From a checkpoint of a small mixture-of-experts model trained on Wikipedia.
Size: 13 layers, width 160, vocabulary 7015, 10.2M parameters.
Experts: 16 experts in each of 12 layers, 64 GeGLU neurons an expert, 2 picks a token, a sigmoid router, a shared expert of 64 neurons.
Training: a variant of Adam for the experts, 245M tokens, 7486 steps.
Below are experts of layer 5 (counted from 0) of a mixture-of-experts language model. Rows are named router (the router's row for the expert), gate (a neuron's input weights, with its number), up (a neuron's input weights, with its number), down (a neuron's output weights, with its number) and show model dimensions 0-159. Each number is 128 + 32 x the weight over its row's rms, rounded and kept within 0 to 255.
After each expert's rows: "raises" lists some tokens whose logits its average output raises strongly, later layers aside; "gets" lists some tokens that make up at least twice as much of what it gets as of all text. This comes from a sample of Wikipedia text that the model never trained on. Tokens count by the router's weight.

# expert 9
router [134 141  76 106 161 115 148 123 103 142  90 142 207 157 105 100 170  83 175  79 133 135 144 107  90 182 120 138 115 136 135 134 153 136  89 124 120  93 167 114 118 116 129  95  80 106 136  98 137 127 152 141 157 195  99 117 113 142 159 146 179 135 156  36 101  60 113  96  86 114  98 108 129 148 149 138 131 101 101 152 152 113 150  89 119 149 140 142 129 174 192 133 151 140 134 122  99  96 119 121 105 102 154  78 153 218  89 129 158 123 124  72 100 105 114  55  84  67 195 124 106 133 169 118 187  85 111 149 178 105 136 103 121  96 137 214 125 137 164  93 102  87 108 175 150 125 176 172 184 154 108 161 134  97  86 123 131 158 123 129]
gate0 [ 92 130  80 148 161 176 133 154 126 136 140 151  77 101  73 120 159 110 160 167 165 110  72 116 115 139 112 127 142 113  62 105  66  92 134 143 127 125 164 104  64 135 120 138 117 131 115 158 173 105  77  96 162 154 147 124  57  96 184 124 113 159 164 121  90 137 187 104 109 129 155 142 140 147 125 141 178 112 125 182 176 118 154 115  97 177 143 132 137 132 154 109 192 136 120 178  84  88 100 126 170 107  91 116 159  42 121 147 150 212 105  70  80 187 103 114  64  96 160 175 121 130  66 129  95 123 143 122 161 120 111 118 166 167 122 135 117 132 167 116 152 121 130 152 149  90 219 132 175 124 127 151 135 131 150 148 107 101 174 147]
up0 [ 97 114 160 132  98  90 140 157 115  93 145 147 156 156 165 104  89  89 100 140  54 112 124 139 144 176 159 179 115 100 146 134 141  69 114  96 154 116 115 169 168 149 108 189 116 114  76 102  68 121 139  87 106 131 155  81 166 111  96 133 127 137  82 145 217 143 151 106 158 142 188 164  87 111 101  97 114 108 174  90 100 158 118 148 167 100  91 101  88 147  74 129 149 106 140  61 137  97 117 168 180 124 124 182 111 131 142 136 118 111 158 177 106 141 123 101 168 149 118 135 139 102 170 133 138 152  97  69 128  66 116  91 199  89  88 108 123 125  86 159  85 137 117 123  59 170  62 164 153 164  63 143 117 150 106  92 135 105 140 115]
down0 [124 130 110 114  90 105 192 114 164  94 153 124 154 123 106  84 118 158 107 192 181  94 126 151 118  91 111 117 122 161 102 144  94 207  67  96  75 155 119 147  94 138 156  93 149 151  99  89 161 130 183 120  90 122 141 127 147 155 101 132  99 155 110 167 126 162 160 138 100 172  92  88  85 136 145 188 148 112  93 145 127 112  66 108 144 114 146 172 142 138  87 111  95 130 173 108 186  82 115 139 135 124 165  68 130 128  93 156 160 158  56 117 114  81  25 102 145  92 138 135 206 122  66 149 152 150  86 143 115 156 103 113 118 164 146 161  98 104 157 205  97 107  97  98 159 121 169 140 148 121 118 135 146 127 152 149 110 164 153 169]
gate1 [146 142 144 135  80  93 127 171 105 107 109 136 130 131 185 141 178 121 107 153 103 124 162 117 118 115 116 115 145 158  51 165  99 151 114 108 155 102 112 211 104 101 158 151 125 110  83  96 134  62  93  74 174 137 133 100 110  83 145 127  64 216  75 165 130 151 138 171 183 147 148 123 124 128 139 111 152 112 123  98 160 145 150 115  88 140 163 120 138 131 105 161 110 166 119 104 135  64 109 125 104  46 126 143 153 122 128 178 174 177  93 186  85 105 125  83  94 137 143 165 177 132 111 111 188 103 164 121 125  90  79 123 149  76  88 129  94  97 146 106 105  89 144 181 137 115 175 161  99 110 102 175 108  75  97 113  80  82 139 103]
up1 [135  82 137  95 172 194 162 185 151 182 172 144 123 167 114  31 104  93 147 136 136 142  94  77 140  57 112 115 118 140 145 146 123 134 148 152 104 194 111 187 123 128  85 176 153 121 178 139 159 157 114 147  56 180 151 144 130 157 117 109 106 120 111 161 116 106  73 119 152 181 109  92  86 106 118 151 112 176 124 160  80 149 126 110 106 110 133 130 108 160 167 192 139  96 156 138 198 133 111 115 184 171 115  89  63 156 142 103 119 139 148 133 116 164 143 209  87 183 141  70 128 129 118 110 101 119 141 105 117  71  89 179 166 120 131 149 115 143  98 143 151 126  90 122 141 160 120 158 142 124 122  84 137 154 147 157 123 180  90 107]
down1 [106 115  80 142 190 108 143  98 166 135 191 139 110 157  65  97 163 105 128 127  82 164  49 143 141 153 167 171 142 123 126 113 142 139 141 108 171 171 110 153  74  67 134  76 156  92 161 111  99 120 126 157 153 151 163 141  68 114 147 140 154  95 154 137  42 133 121 135  85 165 103  85 129 139 185 131 150  65 113  79 141 123 139  88 125 118 136  93  84 127 104 194 142 146 152 132 153 171 131 151 115 146 144 161 117 135 193 116 127  92 131 121 166 131  91 122 184 156 151 159 138 138 150 166 131 109  93 132 167 125 119 161 107 189 110 170 125 187  94  97 148 120 158 162 206 143 183 125  70 142 101 128 133 188 123 107 111  82 173 103]
raises: "and ", "per", "| "
gets: "\n", " ", "and ", "0 ", "1 ", "2 "

# expert 3
router [175 179  90 137  95 167 152 136 118 181 165 104 161 164  96 119 125 109 123  95 147 135 136 117 121 190 176 118 170  93 112 151 173 151 101 164 134 159 129 133 144  99 130 134 111 140 116 151 172  91 105 173 134 198 159 120  81 145 107 172 111 120 140 167 119 119 151 105  54 126 124 132 166 122 100 116 193 113 152 146 133  86 119 133  75 155 169 137 108 161 160 129 133  75 149  89 107 104 179 159 142  96 181 125 151 189 107 108  80 206  77 135 155 155 195 102  80 126 169 114 177  95 179 125 152 154 176 134 108 117  62 138 147 105 138 127 164 108 154 127 107 116 138 132 108 149 188 130  89 146 170 152 134 133  41 150 176 178 164 156]
gate0 [134 154 103  79 154 142 120 119 170 107 166 193 184 143  92 147 115 130 175  87 150 148 164 117 146 123 114  78 102 126 156 126 161 185  94 155 107 207 122 138 153 128  94 148  69 155 122 100 162 181 167 105  96 130 144 176 134 176 168 179 142 140 141  76 128  84 132 174 105 129 131 134 151 122  92 182 126 155  48 147  98  84 124 199  89 126 144 112 126 112 136  64  80 182 152 146 134 169 166  82 157 117  92 112 103 151  96 135 107 149 206 164 172 164 139 118 121  74 137 133 102  98 169 139  97 136 105 140 123 147 154 133 161 150 126 100 131 121  93 117  76 118 151 105 184 175 111 120  88  78 114 124 131 137  74  88 136 145 133 195]
up0 [144 146 102 190 212 128 156 125 135 188 123 151  57 147 191 149 129 100 119 141 172 104 111 124  95 167 139 156  66 100 205 192  43 113 141 119  99 121 161 152 148 142 139 115 133 111 108 156  99  84  74  78 122 121 103  99  66 201 174 126 183 155 166 171 116 107 172 121 122 110 133  98  99 101 143 122 150 128 156 117 165 124 136 112 125 127 111  85 178 138 132 125 131 126  88 162 112 150  70 124 147  95 132 149 152  93 145 111  92 156 135 137 102 119 135  72 125 146 118  96 150 117 156  77 135 100  83 139 165 138 143 143 159 170  82 139 111 170 186 162 170 188 118 146 146  77 140 123  91 194 125 115 145 147 184 113 160 145 101 147]
down0 [127 175 133 122 113 127 125  87 169  57 105 158 157 172 146 144 158 152 178 148  65 209 117 184 150 172 133 180 135 136 109  67 141 117 223  99 164 117 159 138 162  51 142 131 164 111 142  94  86 154 127 127 156 110 130 167 202 114 129 100  94 163 126 100 131 183 106 119 192 134 135 133 181  56 105  86 139 128 127 134 133 177 171 101 136 164 105 117 167 159 166 103 113 135 128  86  98 121 158 130 115 157  88 137 132 135 146 119 126 181 111 159 121 130 108 157 157 158 142  99 139 114 128 205 151 132 118 136 172 127 130 121 138 137  87 182 121 130  91 112 140 122 159 153 106 120 221 183 114 104 137 157 138 124  98  94 101 108  68 114]
gate1 [127 156  70 109  87 122 113 134 166 143 130 129 140 119 108 143 107 142 109 110 135 137 167  97 183 178 140 174 161 129 118  67 155  98 116  97 151 110 156 159 193 101 137 145  89 149  91 119 123  82 122 155  47 158 108 151  98 157 127 152 143 122 108  83 104 103 167 174  71 132 206  96  55 124  95 189 175 167 160 106 158 107  58 120 181 174 138 131 106 133 142 141 111  82  99 115  90  61 142 139 137 108 148 109 124 127 123  97 124  95 136 164 133 108 120 132 164  87 140  81  88 111 166 186 159 163 166 138  81 120 136 153  69 111  68  93  81 104 163 101  67 130 128 101 100 165 210 108 130  92 126 135  85 121 128 152 147 121 118 140]
up1 [151 141 116  76 147 133 114 160 134 143 175 162  49 139 127 146 140 183 116 190 172 119 162 101 105 156 142 118 145  91 108  63 121 122 118 116 115 189 118 135 195 139 112 117 140 130 167 113 193 101 123 115  91 137 188  97 117 169 141 120 117 128 191  84 100 125 163  98 100 126 181 136  66 186 147 213 121 152 120 185 141  63 114 162 126 184 169 130 123 141 150 155 121 146 107 118 130 122 126  86 161 139 160 114 138 106  53 115 142 123 154 101 155 155 156 131 143  94 141  76 156  92 118 172 142 201 110 163 111 153 139 150 120 133 194  92 106 102 161 123  74 100  62  89  92 148 141 100 113 174 144 139 125  92  72 142 158 121 113 110]
down1 [116 166 156 128 100  94 103 142  74 157 121 137 144 127 144 114 116 120 202  95 152 118 123 108 157 105 123 102  99 167 103 175 136 181 204 114 121 119 147  57  77  99 176 129 178 139  91 114 148 170 134 138 163 128 156 105 161 113 130 120 130  80 125 150 115 118 100 169 107 112 125 103 123  53 137 112 120 135 129 167 122 102 145  69 152 110  62 135  99 106 108 104 132 125  84 110 119  74 136 110 127  33 109 113 109 131 162 145 117  87 168  37 100  99 165 126 120 188 118 145 104 134 117  91 136 147 154 146 154 116 128 119 199 172  97 167 111 127 131 128 125 132 159 141 137 177 154 136  86 123 118  41 166 123 154 216  54 130 115 178]
raises: "the ", "an ", "a ", "its "
gets: ", ", "of ", "and ", "in ", "to ", "for "

# expert 0
router [125  91 156 141 105 175 123  37 123 112 110  95 135 128 141 122 195 133 135 196 136 104 151 135 186 142 122  55 120 134 101 144 139 168  21 172  80 185  99 174 129 112 140 132 164 116 147 158 140 121 103 133 147 154 199 109 107  85 189 153 159 161 125 121 100 131 121 111  76 207 161 122 195 180 150 135 170  70 159 135 142  96 182 154 114 165 181 119  99 179 113  97  85 132 120 124 108 118 119 126 107 131 132  82 158  98 173 149 113 128 102 143 122 136  76 104  89 116 158 178 184 123 124 116 135 116 138  80 130 148 152  99 180 140  77 134 105 104 109 153  94 108 135 113 121  61 133 101 101 109 135 120 114 130  89 164 142 152 130 134]
gate0 [ 92 178 170 109  91 153 145 123 159 109 165 131  93 104  82 135 137 114 168 190 124 156 172 217  82 119 135 146 161 137 134 104 131 144 129 126 213 107 174 148 105 119 154 131 140  96 104 128  91 139 163 132 141  92 134 146 147 102 135 142 113 152 108 138 138 128  53  92  90 170 174 145  87 162 122  48 123  73 141 185 169 160 164 134  75 139 140 106 188 121 150  95 126 116 139  60 137  68 155 106 147 150 123 133 121 114 158 157 143 156  80 191  93 130 174 128 129 128 131 125  96 140 141  86  87 115 192 172 148 124 111 142 119 140 138  75 169 172 109 191 135 140 131 131 189 121 179 150 106 115 130  58 136 136 144 140  90  58 136 154]
up0 [130  76 137 117 155 135 120 106 118 107 107 113 116 144  87 142 139 102 148 113 167 138  80  46 131 106 101 156 102 162 127 177 130 158 112 193 180 190 122 135 142 168 134 141 112  96 146 131 119 143  81 123 176 151 118  81  71  45 143 125 150 112 145  87 164  80 107 149 106  56  99 148 121 127 157 132 134 215 138 151 108  87 161  54 113 144 156 133 159  89 110 105 174  51 173  96 163 152 101 124 125  53 115 132 104 166 128  86 132 143 107  81  96 137 109 127 133 143 111 122 179 150 121  82 133 122 123 132 152 109 132 158 128 159 149 137 108 137 175 177 102  99 142 203 121 120  46 131  95 181 143 129 149  82 123 119 183 165 111 124]
down0 [100  48 108 115 133 103 116 112 108 124  92 116 116 143 140 123 128 217  82 118 177 127  52 172 161 133 121 151  94 119 166  72 156  70 149 140 171 180 121  89 136  75 111  79 149  95 140 111 128  99  94 111 136 147 144 119 144 168 133 143 101 152 163  77 145 147 158 169 102 132 143  91 118 113 106 110 141 146 165 170 129 102  99 129 111 107 101  72 154 155 110  96 121 202 176 163 148 130 114 183 147 164 114  96 140 138 125 141 159 100  85  81 167 136 122  91  64 152  90  97 176 160  82  66 136 129 126  84  92 123 102 166 137  97 150 164 173 103  82 169 143  66 154 129  74 106  99 109 155 199  84  99 112 166 142 146 103 111 118 142]
gate1 [146 111 112 157 144  90 196 111 120 121 110  99 109  81  39  52 130  85 152 161 108 159 158 139 116 109 138  98 158 119 118 245 136 139 135 171 113 133 155 209 121  94 118  88 181  94 127 148 138 212 105 125 168 111 140  95  87 122 128 145 128  88 162 128 133 116 135  66 120  79  92  70  92  85 135  82 137 130 132 155  99 118 165  85 143  85  87 152  84  95 145 143 148 193 122 140 114 132  77 109 136 118 105 121 137 155 144 150  84 124 124  91 190 100 168 196  74 128 138 148 125 169 129 103  65 113 110 137 173 136  98 135 108 125 146 119 111 122 115 102 180 147  86 184 126 163 126 141 107 131 126  99  86 142 142 133 153 128 128 158]
up1 [129 141 113 109 103 155 143 176 145 122  79 130 107 136 158 117 131 170  65 118 199  79  81 132 174 155 111 161 162  60 120 123  41  45 169  76 130 134 145  83 116 156 146  94 102 141 107 141 154 153 123 141 113 146  97 132 197 128 115 120 104 133 125 187  56 167  66  78 126 161 115 146 111 100 147 144 140 140 129 164 148 121 101  88 128 141 110 109 170 125  52 108 123 142 171 159  65 126 167 167 173 102 120 156 156 114 162  73 192 125 107 164 112 112 135 126  66 125 125 111  94 133 160 118  91 110 147 154 107  75 111 123 136 136 122  88 173 153 105 109 114 131 135 131 105  94 156 107 128 189  99 112 154  55 138 121 129 132 170  69]
down1 [118  96 187 153  90 115  76 134 119 195 102 192 139 132 104 118 116 163  88 117 189 139 128  99 119 187 147 120  78 186 147  94 146 145  97 101 108 134 161 154 117 131 129 166 125 127 126 121 137 100 159 152 111 175 104 182 147 175 171  53 178 167 111 151 127 127  98 151 118 151 148 134 107 133 119 119 126  95 100 145 109 104 159 125 151 160 141 100 175 179 139 106 190  66 161 161 176 122 151 142 167 156 139 145  70 152 152 113 158 110 153 140 111 138 151  35 162 111 126 122 116  88  84 104 129 110 118 170 136  84 124 106 182 111  77 135 115 159 230 138 191 111 140 146 136  57 147  87 115 142 129 134 162 148  72 123 101 181 119 121]
raises: "+ ", "\n\n", ".", ",", "-", "\n"
gets: ".", "1", "2", "0", "3", "4"

# expert 6
router [108 191 115  79 165  70 193 103 120 138 100 136 156 128  90 106 106 136 148 133  77  92 110 176 147 143 123  66  90 158 178 159 160  95 108 159 120 141 130 129 119  88 152 109 149 128 161 119 130 145 147 142 142 115 139 140 128  95 107 192 111 127 112 157  90 160 147 111  63  93 142 165 130 104 113 111 187 155 105 203 195 162 143 126 107  75 160 145 109 118 159  92 137 143 189 134 126  97 102 192 112  72 165  91 103 146 172 136 138 111 185 131 106 142 123  57 108 106 185 168 141 192 200 153 123  90 129 100  83 130  92 130 166 168  70 129 115 164  98 169  97 145 111 126 134 117 169 119 115  89 121  63  84 120 137 139  90  96 118 119]
gate0 [131 143  72 161 157 133 132 118 133  98 159 102 188 159 153 126 190 150 113 181 130 151  91 133 217 189 132 142 182 108 174  87 128 147 139 110 121 128 154 154  65  99 104 104 122 124  66 156 138 100 126  94 117 135 150  92 111 136  94 118 109 153 141 145 107 117 165 173 142 130 146 147 122 107 131  53 114 114 158  71 132 158 154 139  85 126  98 134 138 155 172  58 135 109 131 117  62  89 131 106 139  26 145  83  92 172 126 130 164 134 152 100 132 139 119 152 146  90 146 124 158 146 135 115 145 123 121 154 171 101  50 150 115 117 161 194 180  92 180 129  85 166 172 126 147 160 115 127  87 110 174 101 169 132 129 202 158  85 107 119]
up0 [111 185  71  91 115 144 119 154 119 119  99  75 210 131 183 153 160 135 202  79 136 126 101 170 129  90 127 143 140  81 117  86 152 132 119 102  54  95 174 148 104 103 128 113 141  83 152 143 110 151 133 131 112 123 138 101 203 144 122 169 109 126 180  97 117 121 170 113 144 101 116 164 136 144  88  75 223 101 141 174 160 135 147 162  99  67  82 162 154 199 158 142 159  93 127  96 155 112  93 115  78  86  98 124 121 121 157  93 156 176 170 163 107 110 147 120 152 116 127  86 128  63 102 153 141 108  71 181 103 123 102 132  97 105 150 112  83 166 144 144 123 138 132  86 145 100 150  99 125 144 152  96 196 165 129 127 132 125 104 145]
down0 [166 199 112 103  96 137 159 161 116 149 149 165 130 144 153 136 173 105 154 175 118 162  93 160 156  88 175 142 131 154 146  70 103 147 167 116 147 117 149 123 121 144 140 177 128 152  93 138 165 153  82 103 187  90 136 128  95 109 123  89 152 105 149 109 120 120 141 103 189 125 124 166 142 162  98 119  90 128 130 151 161 191 134  85  92 112 148 200 126 107 147 176 141 125 103  88 101 131 128 166 138 120  65 102  89 134  78 143 149 122 103  89 127 143  85  75 110 121 124 181 195 164 127 151 147  94 109 149 124 162 198 111 103 111 112 177 151 151 109 105 112 130  62  36 179 162 147 185 126 125 108  99 172 185  86  84 124 167  88  73]
gate1 [132 118 104  89 117 116 111  89 100 179  81 125 115 153  76 155 137  94 139 139 124 169 158 120 189 110 188 140 154 137  79  87  73  93 123 167 127 130 157 135 126 119 106 113 183 131  96 137 208  79 147 125 174 114 143  42 108  88 155 118 127 102 134 119 143 103  67 117 119 147 109 118 156 166 136 116 125 107 117  98  92 152 165 110  79  87 128  97 119 140 120 134 128 118 134 176 129 121 162 118 126 138 117 137 179 209 143  97 137 173 141 188  79 148 145 134 109 140 142 166 129 108 129 138 117 108 168 142 163 115  97 185 112 151  96 134 123 182  89 164 172 168 116 218 162 100 119 236  61 135 121 106  86 139 141 174 145 172  94 120]
up1 [113 123  74 160 158 134 123 156 107 142 200 124 177 173 130 173  91 127 101  89 112 124 132 153 102 150 114 147 168 138 106 123  84 156 121  97 110 110 165 174 123 115  80 105 170 150  88 144 135 148 114 104 125  93 134 143  73 125 119 125 117 116 146  99  94 214 163 150 184  69 122 133 171 111 140  82 186 152 179 123 155 131 110 162  83 128 190 149 138 152 126 165 152 144  71  82 110  58 155  99  86 185 119 175  85 114  91 148 156 168 143 157  99 137 108 175 174 127 136 150  96  83  97 118 134 218 137 123 126 142 161  87 143 164 165  87  81  80 139  76  81 114 163 113 103 102 162 146 122 105 110  88 154 142 168 100 122 130 131  74]
down1 [142 173 106 168  98 124  84 127 150 145 103 134 134 119 222 131 114 189 160 121 106 122 141 146 101 146 143 100 101 121  96 122 122 162   0  95 109 127 128 116  97 134  88 153 127 142 139 146 120 152 143 148 144  92  94 139 165 173 132 137 120 133 147  80 107 131 180 133 136 111 122 138 145 112 145 121 112 149 108 127 111 125 109 188  94 101 175 170 117 109 147 172 128 146  81 108 101 152 157 144 107 173  80 137 135  85 128 109 115 123 125 117 126  70 109 156 178 147 183  93 127 135 106 113 169 161 150  94 180 174 150 133 109 123  98 122 144 120 150  99 137 102 140  88 127 119 179 177 162 137 101 115 164 148 131 130 119 138  87 136]
raises: "the ", "them ", "it "
gets: "(", "ing ", "ed ", "in ", "es ", "s "

# expert 5
router [156 111 123  72 177 139 185 153  92 132 115 137 160 132 136  97 124 121 143 125 100 169 188  79 150 102 143 116 127  87 142 165 106 155  41 160 124 114 143  80 142  97 167  95  85 120  73 156 197 152 127 150 116 177 143 156 150 140 147 146  82 132  86 158 140  69  69 172  72 132  98  40 163  85 145  63 123  89 113 141 137 114 165  84 118 164 168 174 114 153 165 127 120  80 122 151 182 126 135 138 137 108 137 135 136 214 157 117 116 143 101  96  94 150 150 103  69  96 138 140 132 113 154 166 153  80 136 138 150 115  58 148 134 126  92 209 135  82 161 153 128 115 129 113 136 136 143 158 119 169 134 100 112  96  81 102 142 141 157 118]
gate0 [172 104 102  83 144 111 134 143 120 134  69 164 121  61 117 163 106 145  56  83 139 144 157 174 137 141  80  62 124 168 133  99  80 174  81 111 146 151 147 184 154  74 118  94 147 121  82 101 113 155 119 130 111 162 189  97 137 133 161 137 132 128 132  92 171 115 124 176 132  90 168 121  83 108 113 134 157  97 144  92 164 146 155 137 120 170 188  85 154 195 158 103 154 170 142 106 174 113 141 133 137 148 148  83  83 134  66  64  99  86 142  75 140 135 146 152  92  67 151 123 168 151 144 144  95  99 111  88 139 117 166 124 136  87 150 119 145  59 176 155 100  66 118 128 151 115 110 146 159 118 175 176 147 125 104  72 123 114 107  89]
up0 [130 134 125 160 114 190  91 142 143 145  88  81 127 108 150 162 152 136 105 151 112  95 127 132 182 118 103 126 198  85 147 169 131 105 138 129 163  82 188  92 109 136 134 194 123 162  81 124 189 157 115 140 128 135 180 142  77 114 147 157 117 124 126 151 149 128 101 155 136 109 122 136 210  99 139  92 107 155 161 118 150 136 101  46 181 146 173  86 178 101  87 125  83 126 130 110 118 198 157 163 147 151 135 113  57 137  78 174 114  69 155 207 132 168 139 125 160 127 136  65 123 118  67  82 101  72  93  87 100 120 143 157 182 159 107 151 109  95 127 167 126 117 153 124 130 167  57 115 120 138 125 146 166 140 111 106 108 144 124  97]
down0 [ 57 119 126 134 111 128 209 120  70 144  81 149 104  97 133 158 171 157 152 158 124 162 139 114 108 114 127 165 138 118 147 128 128  96 138  81 163 203 113 162 133 107 148 132 124 130  88 146  53 162 112  83  66 150 139 157 114 159  97 134 142 119 178 193 157 139  86 124  93 127 161 161 111 135 127 176 125 155  50  93 168 105 103 157 155 150 133 121 126 185 152  73 139  74 111 143 169 180 107 152 139 200 162 112 196 118 143 120 143 150  74 101 141 145  68 164  76 109 138 149 156 100  68 148 131 157 135 122 127  68 130 141  78 114 131  75 136 139 143 107  99 112 114 147 188 120 104 134  64 145 119 113  72 162 147 147 109 133 166 115]
gate1 [109 172 161 146 148 152 171 110 113 103 197 134 155  98 103 123 164 168 179  59 153 144  76 158 177 146 122  74 110 168  83 158 137  71  80 153  81  94 161 122 181 107 141 165 182 150 134 105 123 170  81 133 124 137 120 168 181 106 159 147 180 129 116 147 188  97 131 136 120  61  70 128 140 121 119 103 190 143 124 141 169 129 135 131  77 132 133 201 120 180 147 131 126 183 133 158 143 123  67 135 112 154  91 151 129 135 190 185  96 159 111 185  98 112 134 123 144 118 140 138 111 134 100 110 118 111 134 133 107 154  85 145 153 126 162  97  89 133 133 140 105 133 104 135 127 194 126 171  69 161 179 183 154 106 180 181 142 122 150 140]
up1 [120 117 150 109  61 125  61 143 109 141 139 124 131 127 159 149  69 126  98 134 128  87 127  92 158 145 116 123 100 150 154  93 113  87 156 125 125 143 134 160 135 114  78 154 138 131  97 180  79  98 123 169 103 154  81  99 140 144 155 127 120  86 115 140  86 167 174 103 127  78 160 202  87 163 194 183 139  99 170  75 132 146 187 130 147 147  60  59 143 120  58 110 140 137 138 165 144 116 138 167  81 129 111  85  82 153 111 134 126 111  98  66  77 163 113 140 193  99 136 134 121 165 152 135 178 137 136 165 126 142 190 156  92 121 206 122 144 142 187 101 135 142 144 133 102  77 156  85 121 116 104  96 122 106 102  47 132 142 149 108]
down1 [ 95  94 120  97 137  88 184 153 150 118 145 172 108 154 133  68 141 138  97 215 142 122 143 106 133 157 148 220  84 148 144 142 152 121 111 111  77  70 161 115 107 120 145  65  90 162 128 109 136  90 142 130 127 180 162 163  82 158 128 133  57 151 165 104 128 145  97 154 183 153 122 138 127 186 109 155  79 120 112 152 141 171 121 106 149 166 151 135 114 142 182 115 122 149 172  79 114 117 134  82 165 135 130  73 114 105  95 178 111 100 120  56 153 121  88 115  76  87 158 140  57 101 120 127  90 122 153 119  77 110 155 104 159 152  97 150 106 139 118  72 150 146  98 102 126  91 160 136 144 144  65 122 177 180  87 121 107 121  80  91]
raises: "agg", "in", "ain", "ent", "est"
gets: "S", "B", "H", "M", "R", "L"